{
  "experts_per_token": 1,
  "d_expert": 384,
  "activation": "swiglu",
  "moe_layers": [2, 3, 4, 5, 6, 7],
  "router_score": "softmax",
  "balance_loss": 0.0109,
  "init_std_router": 0.012,
  "lr_router": 0.000613,
  "tie_embeddings": false
}
Below are experts of layer 4 (counted from 0) of a mixture-of-experts language model. Rows are named router (the router's row for the expert), gate (a neuron's input weights, with its number), up (a neuron's input weights, with its number) and show model dimensions 0-223. Each number is 500 + 50 x the weight over its row's rms, rounded and kept within 0 to 999. Numbers have three digits each.
After each expert's rows: "gets" lists some tokens that make up at least twice as much of what it gets as of all text. This comes from a sample of Wikipedia text that the model never trained on. Tokens count by the router's weight.

# expert 49
router:501574533527500500497595529527592495458535522525418495511437425392398490555418561596474508439519458463547496579478430535486547472591430467460536570560563422477488525447447485444510441514552656590554485580611589468507465483441559465513538506560459607479460519473503544445443488523476415474470568509525520451518559460558467468531499574621503474560552483453480531494443572503415527443373480562479461616510475450542504519475551500524481517483505495478479505425453385513568546528461525497442580457570549537460563535535502425460428623486522438542458521522530540467495450499573508439452460390466548495435522441495436514525531550533527523526476506533513519523540525499537451478496
gate4:493421514564534512580616522423523456526554478498506470510493507458389482542424538507418455501535583542493492431445586462434522493563433498461557521405558459510495557500556465521483501499409529484421424467506520437516445502528519486455530524459449438536458487502471460408506553509469478552470573448428461472376509496371552540515425527505551546492520539485458511432541562512543514470482457508472574396530545434451562464504561354463530530417484466462529542560537501450626491542507458494458529453520418463488576469478408471586468434555443545542508476477502549489529496437466521486462614522462412448436468507563578408537476474550429490575477487477526545545423454388462515408511
up4:483477542495477375549491507540540525500440486521448521524390551489386553465491557573497438550471490495485509500484605517524480482529447502523498553446473476468466506428498542496480465528419516549481580493498555443480456521504412515573550412553496483422416530466531409452524510480579463459654523497444492568602508622454401464527531494489471452477445468555427472565403480484477415478443446471561523495530434491503586523562340521553560555403397477521588517438485564470410491515386487521576468527505497542509486459451476619385540497481548520488507539529524493449563419452518458456513574489463505507485530475484531515498467579459433471426436519548500543487445517521562534478463
gets: "er", "um", "un", "ter", "on", "mer"

# expert 2
router:470489577490559481439487425495551445468449451530497501513511495464400549537497488617437396504571437464580419512455489551449462461473418430559483504555509535476478520500489485493507490478521523553535535547594535499497418483491618505420494502513453604464421529472485463476436502491485457438454518541493553375549507433481426543607519537578525510562498521453514552463457557472441566499399450482528566544501455459620482388441528447412469502553547500427467480445487416483550493479411570527500458457542543591411578496488569415531480594481520494589429378517461522521501409481516515489445476465448535480446575522536472492557527523504523570468438565452530471508525451509628464497536
gate3:508479537481474487449447496551541463512523472441605498490561484588427495498459430602558545513432419579410533511419515469442446572482522434476503519429521485583492597463538485486474548509470521491655459550522527503536513515501503459520415504580464534471484527692491463547515512523472488528511555445500447459484465473496443553465623449487470571481559532448457551484475553479508595527484561423449567496468517475511482471473529552400545527503483498495493493522523458418454611503478504448489500511556486500575368532408550483522371470414508483480470474540492548423467537437446508576499399533453492456475543454421478563519480505528478530383601517499514507487466452382533506568579
up3:519491461448516507496341474562470400538573456426408425478500382580495494522381464488496555430447477423605521499504619450475519504458493508475535602523443499485516593544508490490521442541510481433493509466462576545525484589476620490472468570478545511457546486558534411497528385425440479468471502473500465449458505491451469520506477540460453468485491554524490506501478563482588536460436501472507551456625496458527467527543558494548546543504514407455446435487572383519541523478518534542471495482382466541549403543489536447460387440487563446447451493540500576608499557489431497550539487565507510463477477533490453499502508588555549509472508523433588558542459480573493502544584
gets: "th", "%", "nd", "st", ".S", "rd"

# expert 12
router:496481612460491490490553544487504442475493451498474514495467473401404471498495543482528421414539399492541527511429522539514533512578369476487469550513550442505544523575410450450497510548559541567445517593593570543506376464465512521483490508537463582485412495494457449421387474479463461461465583530484518475546503521533467435584506601504424505629480468380559543406441538462451511506426428434492525542445487501586518421461512443402481569486504511459497471468491451525487485433441542501526494497604463486448569571538525468493487676534525441572466542543544476518526448494500483497492519376497492503418520478528464445546541463481551506573457574441507473470517548484486441477495
gate2:477449444526483569541477567477579426570503478424444419517485550458466426539513536420462501443562498459536536596489515422484625519469478466528460479506449537464549357559458465451476525503500530541427508447534422489436509452442469447569536469530591624486485531456506472472427443441500558546517538507535549597649461504605418554444612483481494432506499477573533508577588451399461529487539426492464420538601501415521442399488480512525423439561481545510519455619519443544487498467431494474488446507484474469488454502480543415424528492513502445485558427482507526470451536465485492445505531589545475461522437526377485479494402481553465464487449529513512461515498476472524512539506
up2:461382611632503501513551492522534517468502484464482509605497629459508529492604595574500502566465476506556519508459448502497419559529493526482538488490525476456566585515547477486448465521515511448577488559505468559469494471578511488406606536438438503479536541443494549442516507532517472528547495496556496535400519515494492541569574521473531488519437475403473481586482607426500598593589509402503414412514448512486507547485483540527452553447440559561429443403538486563513584448472543469511541520415473457509502564475483413516516576470524464526583458488405522617472523505507462483530433600474547495493513533522491458483545446539541515584503535511469567428594408461479509559549
gets: "ist", "ers", "ism", " Party", " Democratic", "ists"

# expert 36
router:511532572498474487520542425468518439497488479528528471477487517491360480467434537529495473440523405435552443589460471517508508460650408436463493604481559470490474533545488443420487515500500563556478487583537489456498418482491587454441473499596411580420453500511462458468447540506488456449441559437507535474559495534579453519564487546545529490598474493432489498434530502501430476561392388493496447538498542480490504502369583481501475536550524537541507507437463385531494494452478544475548490441583505541487537578498481418466429592480522402572517503537550496528537494370517442433468439361458534510441545517489434453565516506520560538529412536469483458526512524538504443482413
gate2:512597484589420504533475474521520522535517442559498493516490486500517540512572438461473563533520422510524491374597374439510471504539579519526420524518483469485523481433512600447493448530430523562506451490470482472444545495525501599513472513516451418433519531494520419486477597544484551608513552504424549409476542524544450537493482476502400459486539519544479448531458491627493542518602449592395620545594473562528510457521463458440499522495499557485491541533486456498545548579488538565620537496494473455529518444514526491463546497530498507518454481624601450576540535545455519482484539566482477502471496488603600509499611643523504462435571471529475494499461517417438550494442
up2:461561618523553466528461547501468404465528470570580525540554509480557415596601463498488460480390461495524469468370572526486494542416463486499474563436496500449493411493482459490498559527495531445541553498494481467440510450517576531510429556470552495525484502483489434511469499421488467455436368613449531496549467499495478474397556498494418543473441583493543582520552469461454517457454503490538475451551463513547438542520523498581498565533542607401562509432495518457500444549505485473568468478499475499428530436422494457445555389464621422474441559527545501441439550486452522492527550543496496489435437548524409543545499473524446523604535470597460555535566613521497470431453
gets: " film", " season", " team", " album", " years", " series"

# expert 0
router:476550571498530492441538474509601386462487499476535497487479514420464475433512467560523479507553414493565425523461451521497549475626460384500500510463493479518523493538422426496458542510522542500524574569526626427477405465436521494472457492571469572376361485486528536450480512506460454433437511459489453426510449484518448516490548609534572462542483480436402508435523546521405559478424421559480559565483499537536518491421506450474407567440532534467503463471454461490544504497462617491556463468612516496484545525528577493463491654507501451516516413541445472469484459424497431399415475435467526536414483492500419504554551479491573517496453493497518502509497475528478398514472
gate7:436463457495524501500482516504486547509536532451479469457448500485499530483551526435542546593429559407489541449510467476375544371458524482476499491538548480420432541532549494457460531430521539471381520591547517524450561514563550534510509509474582535585487570536427518437529526451536512442551428484478461522530492436497540539556572561499505522555585511428521480458390549462524536565492528534406530498525422527540472523446466502546614435590537418398451424512561550517431479575509527525352505567422523541532527509404469507548513513458448459464451539489486478530465494482438446605500482478547530454475478372407439477434565537530513505506509459515586505501568592409576449513562
up7:544526427566480531494480489483386387502533529579579459543541441508526508474520537546432496477540417504557478451426544539553414579601456506541485551418526446589572430449529490483478515547415488504530472480361529461522460513519483468522494476502467466439513419490500479520503504560484404625496615520521520573497487483466423470466476511476481503456388460484570538487537429426511481459519531568488495529524631605493522538509568504414453499493404503627502542469460500543537564385424442491534522532468509516500495571549530398482606477554540549464534512476531558497545405500496591516527513569441515478540544568576576492561500484514487445513428523538460466450507463570479526443412
gets: " |", ";", " May", " October", " August", " January"

# expert 5
router:487521556505513516525510464485594440500558528573464451459474448430383521512428547565458529462507397473506537550436508548477529452679388438557447597483517405461518496488480476430501511526504525498467537545547560419479451423480525463478539442578439600487481502483474471467416456566483454467512500489483498446518459505540463500576487549527529475521496524488551494458500596424427491505397404517457445551487504506503454513351571479506460528490478460525569463494429400511530492479417523517486486528546517490486520514547537421495417581538508457562513457642553564510563441468530547462370510366434552489421514547488459503529566491459552582501418482451478454498474510518569478459531
gate2:497514487547460510455490427496538529520472425471591481496470491479505469500516606494437483524556432529419441559550534490470544455440580414481546544463525525552481414591483500526466506439575450496703489505513509574481592485502543465477558513453440491457448485498559501468438517456494471500474436465619524518506516489429489479550496465436515539518501522426515439533528635485541494542587517495473482501506448500534521484568546530455551510583521550481589488529411480437496527519417540540478561596464564523528528549521457501510395489387484573573526507542447566490458401566484501548538463510554465404399461541458500487531541467602358533442562510389500467520531430404496425503489
up2:429588444523504436535463515560449490547450475478527490491492520509526556571419534517475526498497431502529486394466443548478473468557394465502484410525401523443484568435532498525488564539519481509455566560365527431482451525475559454593494463473605452477452520512388419565502602429577491405508544525475493479497431505463451441469522605400529510471437432478466474462418525476447385514436518480547498470448526500471514559524367581564537479461520494520530475585616425477482443477506482539516592500479530562511550506510518373512552610533482467461487562506529448441496534515495435397489552484445477429558473517512571477536521494437524508545420398470467502501498446527441454483522
gets: "ass", "ock", "ack", "ank", "ard", "ight"

# expert 48
router:478509537498495520442503421531515447494479461498528492501483478423436474460435480483441457504545402482575485521464451577499540484575467423532505495522522460477554502535431477466518479493540531563550516577536550468526488479481562473502532445527458631459419523520513504410506475490433437421454482491461511318519446478467468454552534653616496506537519488481460512439513584479447518485399451506466463575446511503546520431417560480492468523563490445453494515438506429464563509466411540490542479515517537516464625516499516399518452714483591452551424468576482546522508420466516505467440504463508529440457505454532461547670476529484559577491496518496501520504507521559536422453451
gate4:503530472542601549442600516492551494521549444491557523461567478570468450487448470586534528560482455513504532517379501453544523474517539445492505598511498486468580492522540488421518358537501554561492503391445586458543633443390506475511574470474511531490595495504518616467537576531539483505503446501590525471539558481472484406447519575437595543530485420433447523543598483508491440457395502552509510490467505556438559518451468568502568457480463520483522475561520533524523591547554559485487528519544462525496566565508425485623535518478496507472576526465472428502576585540479453487448523484450507493499471553450434515504409631517515520511437551537555471602501473515436434486422
up4:540426482465460467458667552410568475570491549531468494455420559379497536546510410471536508461504484507473461454483527527484372558585500479529518469436467477444509443481376527532474442429487490480496539516526408535536503504518520531486382522461453447544475604517467535490542469455497569430539452521430562522393496515555447517575445504504445497431490566487542497423546466534527470584461430540533504476506501509499477484478463500543432609484554508537548504503524472581489436527528515486485438593474482568518534522539505468392486440538574513594540418514431595527410552410529465524559508497500496473453461540456526540617457574543508492445496419506487561557466355432560531509501
gets: "19", "18", ".", ",", "17", "14"

# expert 30
router:471537599469499524529452485550567451527517541532489486518512430428438498461384493477480487413529405482529491565422475623497568466584386465468458623519526479516508561497414483470512486473499507540550549577558507517484431440492524466460532528550488579462468464466510437454364473518444426429450568456481517468538507509502444502574545536579517523617470529467516488469503569417421457543429408469504444542561486560585507405407579487413451607499540510453531502462489406540503457491448592488498516563621521488465520566543483432517397550480495451531469442564461486542538460500487453453470510401427492562428527529507431479591501535531535512445503543439526568467503484513517505467477
gate2:490466462462526566569519406585502464522428473447567483568474492569578437437585574449472509465500388523363502602577531421511487515569462528542558492535425538464460520491570497444527537521496502533497477590525591550470400435514477475403514532504493477512495504394472551489451530551554442496536432510575456531520547447520556506518482518613535499512499505517515479562501461463524531403440537454515406443533571444444418526557470296534497572520434573562543521373531497541411465511475460549449541447534503574581453477539497519414616440470547510488559528479495481541523522485527549483432476519487430442446554463480535482541494518537446515483471466565484526506499454510477553530465
up2:556431570498518500426451572477566564481454499549551470461523557515512567485545511566511498586446554434603393492428539491564520444505535500373453415472532510545545565357511503549551565521436446438531571524508469463529521524467527473487499458467500524479515516492520474500458414525400516495532562561440446546485370501364465496472468491500559551493540492432408483430490536510516546535534411488451498477445484523505529471457488583465442547456565522505495527500522468531563468415526467403528517433483659452460570525477511503562455479539443489471528468578468515460494567555469391496561580491480578611629530551490581568496540472529425459453575567469523489505504541512532459493467
gets: "ic", "al", "ical", "ation", "ational", " such"

# expert 51
router:532495618471479481492525425513548510495474497499463520554469494497458559428413465549451505544526443491575408517491465552510558428663434414442456602571524511458561496491456468479504522514565533554467495559560596478553430442486518487476506555602434536438362563500493494499441564507471346417441495523494532457565472500505445473479484528600510442527539444459450585400491561475433463456488487465528490560506486529506548379482551498413421512462546504453491441471514403562529469518455515501483458518532456566481503490503539463542419585542548413504402430553479547467493463484506486417488477499480492521463563507480496491574532537484674545494526564503503544434542443496512438479487
gate3:506551464521460470577510457518429518590500523435486585352497493499560582539464479513495512503518510609487467444505511497518436523521472494462422520516471477515530470577490525486480462449479429511538550463416483467536394529518492637469503459475429430535493435527379486439457481504544492523545431421505628447597486597508553446491578473480578617474539449418494549499450504492483550511472442521504575526493491503520410519501421521398561575526544533453422458442504409516458559488476545536455542505441513471491538489540553467425531536504452488468501449559456514542531467518542494461450466490465476432446635545458387543498564412478574444509491451431632503506532480457501509554381
up3:539501576502526388613520569511552490535506511593561512411540489492468537478509542532476522476496511473531448445396435379489507474515440539432545513533468485495454522467495468477484510527430421554531537536523500456538449482441506561503495441497470495509555516478478474576579476582566520480539437627525489533506514616502518483518528543544574517485578539472553426531496606602509460492499516562552414523498552472559408545478605529415604448599512546528491556421479460480437601496604466468477511587453373557562467477560509464502512539557484529524425395507407509429481540545457544524516425525465503517511514584620497452461477509421444572447495506478571508549434490529571490487521
gets: ":", ";", ".", " /", "):", " –"